config.toml
num_hidden_layers = 11
hidden_size = 192
n_experts = 80
experts_per_token = 2
d_expert = 96
d_shared_expert = 0
hidden_act = "drelu"
moe_layers = [1, 2, 3, 4, 5, 6, 7, 8, 9, 10]
router_score = "softmax"
normalize_top_k = false
routed_scale = 1.0
balance_loss = 0.00767
balance_bias = false
router_z_loss = 0.001
init_std_router = 0.0168
lr_router = 0.00137
vocab_size = 16384
norm = "layernorm"
norm_eps = 1e-06
tie_word_embeddings = "early"
optimizer = "adam_variant"
learning_rate = 0.00178
beta1 = 0.95
beta2 = 0.99
batch_tokens = [131072, 262144, 393216]
max_seq_len = 512
train_tokens = 942300000
max_steps = 3914
dataset = "wikipedia_en"
Below are experts of layer 2 (counted from 0) of a mixture-of-experts language model. Rows are named router (the router's row for the expert), down (a neuron's output weights, with its number) and show model dimensions 0-95. Each number is 500 + 40 x the weight over its row's rms, rounded and kept within 0 to 999. Numbers have three digits each.
After each expert's rows: a language model's description of what the expert responds to. This comes from a sample of Wikipedia text that the model never trained on.

# expert 41
router:397515471478493531465519468458536557484491449506544480528586494491492527481468584508484501512538488517516465418525436465467525532497405451419524514509484472545578557540529462488408456451468552420495486563461514468540533458469566552430511551479487525549496428474506501475536475444505455526
down0:524454475563537524462495543453474480496508463515499519469587534521485535546522413546552435533495491524478476559492521539499433521430432515492508525424460505497475476460502545494497552496493481557515459549494461508424463513476438514508496451550479529556547534535492535501400499464491525553
Early pieces of longer words, such as res-ur-face, regul-atory, pers-ecution, De-velopment, plus whole words like public, author, past, special.

# expert 44
router:448464513508483505514599481413509499493562474498609485526522491472463486474439504433447536628496537483505461474501419476474497511536426434475507504541545499493518536500522479596491494488468554464559478527479457471539503491472510528468537557486472556529474439444548532453539479468548485499
down0:517554470465596389517507538533512389519539475540495552502440503484507434476553490510518467586478522523488485466613560575490564516474503458492527500509541566539478472537553515489529524480386490514506456505509504495569494473542567430485505477413467546462522547496519473549448502457472472441
Line breaks and == or === heading markers around section titles, such as ==See, ===C, and blank lines before new sections.

# expert 53
router:498492463494464555479580471417435526487499504518553521548560461476487445455489538436429540574499503500475493476624438503519543569493406532486496475512550498489570507566518486539466444438475519475513500490439499472473519494460561519496477507508432565592536506418520473452517482468459492527
down0:457485510513587481524426481511533440489506463505502492518481461481493537537470601573573615518456564441557469489491585536519555459406573429519514476495510474438530494558506543484526546485477507462503490488509550511542527474546489455535521537463420481387394518468535467394486479488483525451
Nouns for geographic or organisational units in census and election text, such as population, district, town, Party, season, often after the.

# expert 18
router:423514486487484554484543384478523510488524513494529468532537458488488483428412555484463575557460548507554469441573464487436558550520499464491510450518511496469526535500526438535468493438496553427524481508485471474485492489488525522445484492504446553498463433447547492454544492457536485535
down0:479485484456523494466490488515533490516463617554499510493546476549506505578512470514440448495445501498448520466488494504519519554540468539554523500475482480530464540431504533507469502488481556524503475501456421529527543528556522473492486552500469487450410493486490512503502374517520532556
Capital letters beginning a word right after a hyphen, opening parenthesis or line break, e.g. non-Muslim, pro-Southern, (Hull.

# expert 58
router:513510461498453535472527384482479553462569445490522480536508503457507486440474481498476562512497570437507434476622482450455535505516495485453469480557510467469573489576486471600487514464486552500559493507444445483529526504476526538516527553498489496536453509467534540455543457467564482472
down0:551544532462532468458502444530504482507487543454439497455495505408465440529543520494552446478498491498538539431591527497483492490462473475551446507492424496498424472530515539495520558591553475547454534554602504510581441465518507556488485493541511507554525446501534581436507547478477481471
Accented letters and syllables inside Spanish, Slavic and other non-English names, like á in Juárez, ze in Józef, osa in Espinosa.

# expert 21
router:469496449513421584526566473457438522477491479512577484520518454401498500452480480396464521581462572492517465474540472478511568534522461493489509479532511487486495528539504454591443484482470575501487449482467468428470536538481539514501514561510445518536531450498514484497522412453524462500
down0:519467457546441479503493482518496462540494455523484437482433538500463481583475458506462518561542471518559469569529537574495472443471549492526538471509476450506469441455495480505520526503530543499490494488566590520450550483469500471483505533511504571479451447460571497424516433444499515537
Line breaks, minute marks and scorelines in football match reports and results lists, such as 61', 1–1;, 0–3, W;.

# expert 17
router:428471467539449512516559487452503524472529430534540494512551437493486502467461576473422526561475556452511464467505420499502538567559441493485487461507505513500516585554558509550492496486424520478495496513506454494572562472488501539473515563458492581531442476463529531469497408478487485510
down0:471486473518468399536495558505483517486552531460501420470503515534472482534506496527534454478510500511472482514549508472406483485530519490544506493537567577518478474462507559506496442440514453448457481521453472506522500461468540394469494532583516429418480446564562558452488454586497510550
Dashes, line breaks and table pipes that open infobox or list lines, plus field names like Preceded, Best, Personal, Genre:, Date.

# expert 34
router:464474500474489548439550474378441520457545498498553476535522501452454438459480574468475547575528567477522437413565440486515506545485450465488483480502493515516540537512546482547480455418467490460601471505464502418543501463458555548489507535542409498547513504387487542499538471499490523502
down0:514473456480534573485448495484436524473496430523438577486499517497457475553551474525515480475472594566431515493485509496512423581487454531525484519472534520507537450447458493495443461508512470489506472473421515510504485558545488447531462549480550524444490478489478482504409552522545490445
Noun suffixes and head nouns after articles, such as -ation, -ity, -ment, number, population, area, development, often followed by of.

# expert 60
router:474473453478461589506611469415486548461514499498551482505572458452501461489496550478433507590490477534513462470553417464505551536538392494473477473516496457486508522537509471600490482428472531480512486517515488494539510496504519512476543510508466534505482493432525550477519455456512494560
down0:425540462490457411569540559570485551498532485458545487499574527529495534507536509499524593447455420464539503508439522507474525452382526529522528505493448537455530515505478481463472605541559516495520466459488499453409462440461523474537437499546539566520520579555520560597517498498543495466
Equals signs closing article-title headings, slashes and field labels in infoboxes and taxoboxes, e.g. Location, Coordinates:, Kingdom:.

# expert 50
router:436433487547430545465553451453407511464531496513552466553551476445480485463446513437453558542441521495521448462526471479463539546525461454442470502551554479510545517552515454556457457464456577480533446523450462476503514495451539541497521566479471541552515462465528527480546462433498493489
down0:464492506503596472431418515508582426447483508489527488469538510471508505529481544514553484427532514524427484497489520512469485498490472533584563582517518545501499563456483580383498482472473548512557489457470472398523487468547450466498484498460550448517494511486543518524461478535454532508
Numbers in dates, scores and statistics tables, mostly after a pipe or on, such as October 14, 2–0;, 19 May, plus CJK and Hebrew characters.

# expert 28
router:453457477546424529453614465469483492512531510507508437523532457488479458483474512490491519542449567462562466505583467455510570520523491438456507475518470514508540509533511459531494493509501565508522500521484513453523563455510519522477529544504480528511444419420524529485492405484528513502
down0:445438518555456488437552457417516446488508546479430567463523533548513467488589491583491493492521517512426506559517528498485557579480445491563455513479493498520509537489566548489522510482555513551571585436506524533485566541489606440504479439490509454446427508548546462458454511470527557525
Bullet hyphens, colons after role labels, and table pipes in infobox or credit lists, such as Directed by:, Artist:, Label:, Genus:.

# expert 42
router:477460431533494560516557484466461497492518482544563471557573409494421447473485571438455564528485547483507458509530477514516589542518435430509503510486520480468531544573500511642478522504448596500515433523457511479507507502459533510473494535489414509478501445458565520519493395447498467484
down0:548467536557457487468519473510494514475462513520449583489508585533506493569530521538479496468461488493544507482514465518477463418499493428433449432490554484532484541431510470508518487480578474532523468431472380470429524513499494450462528492550436563548487561452497460554487562589423482491
Words in sports results tables and career text, such as medal, Championships, tournament, and the dash in "Bronze medal – third place".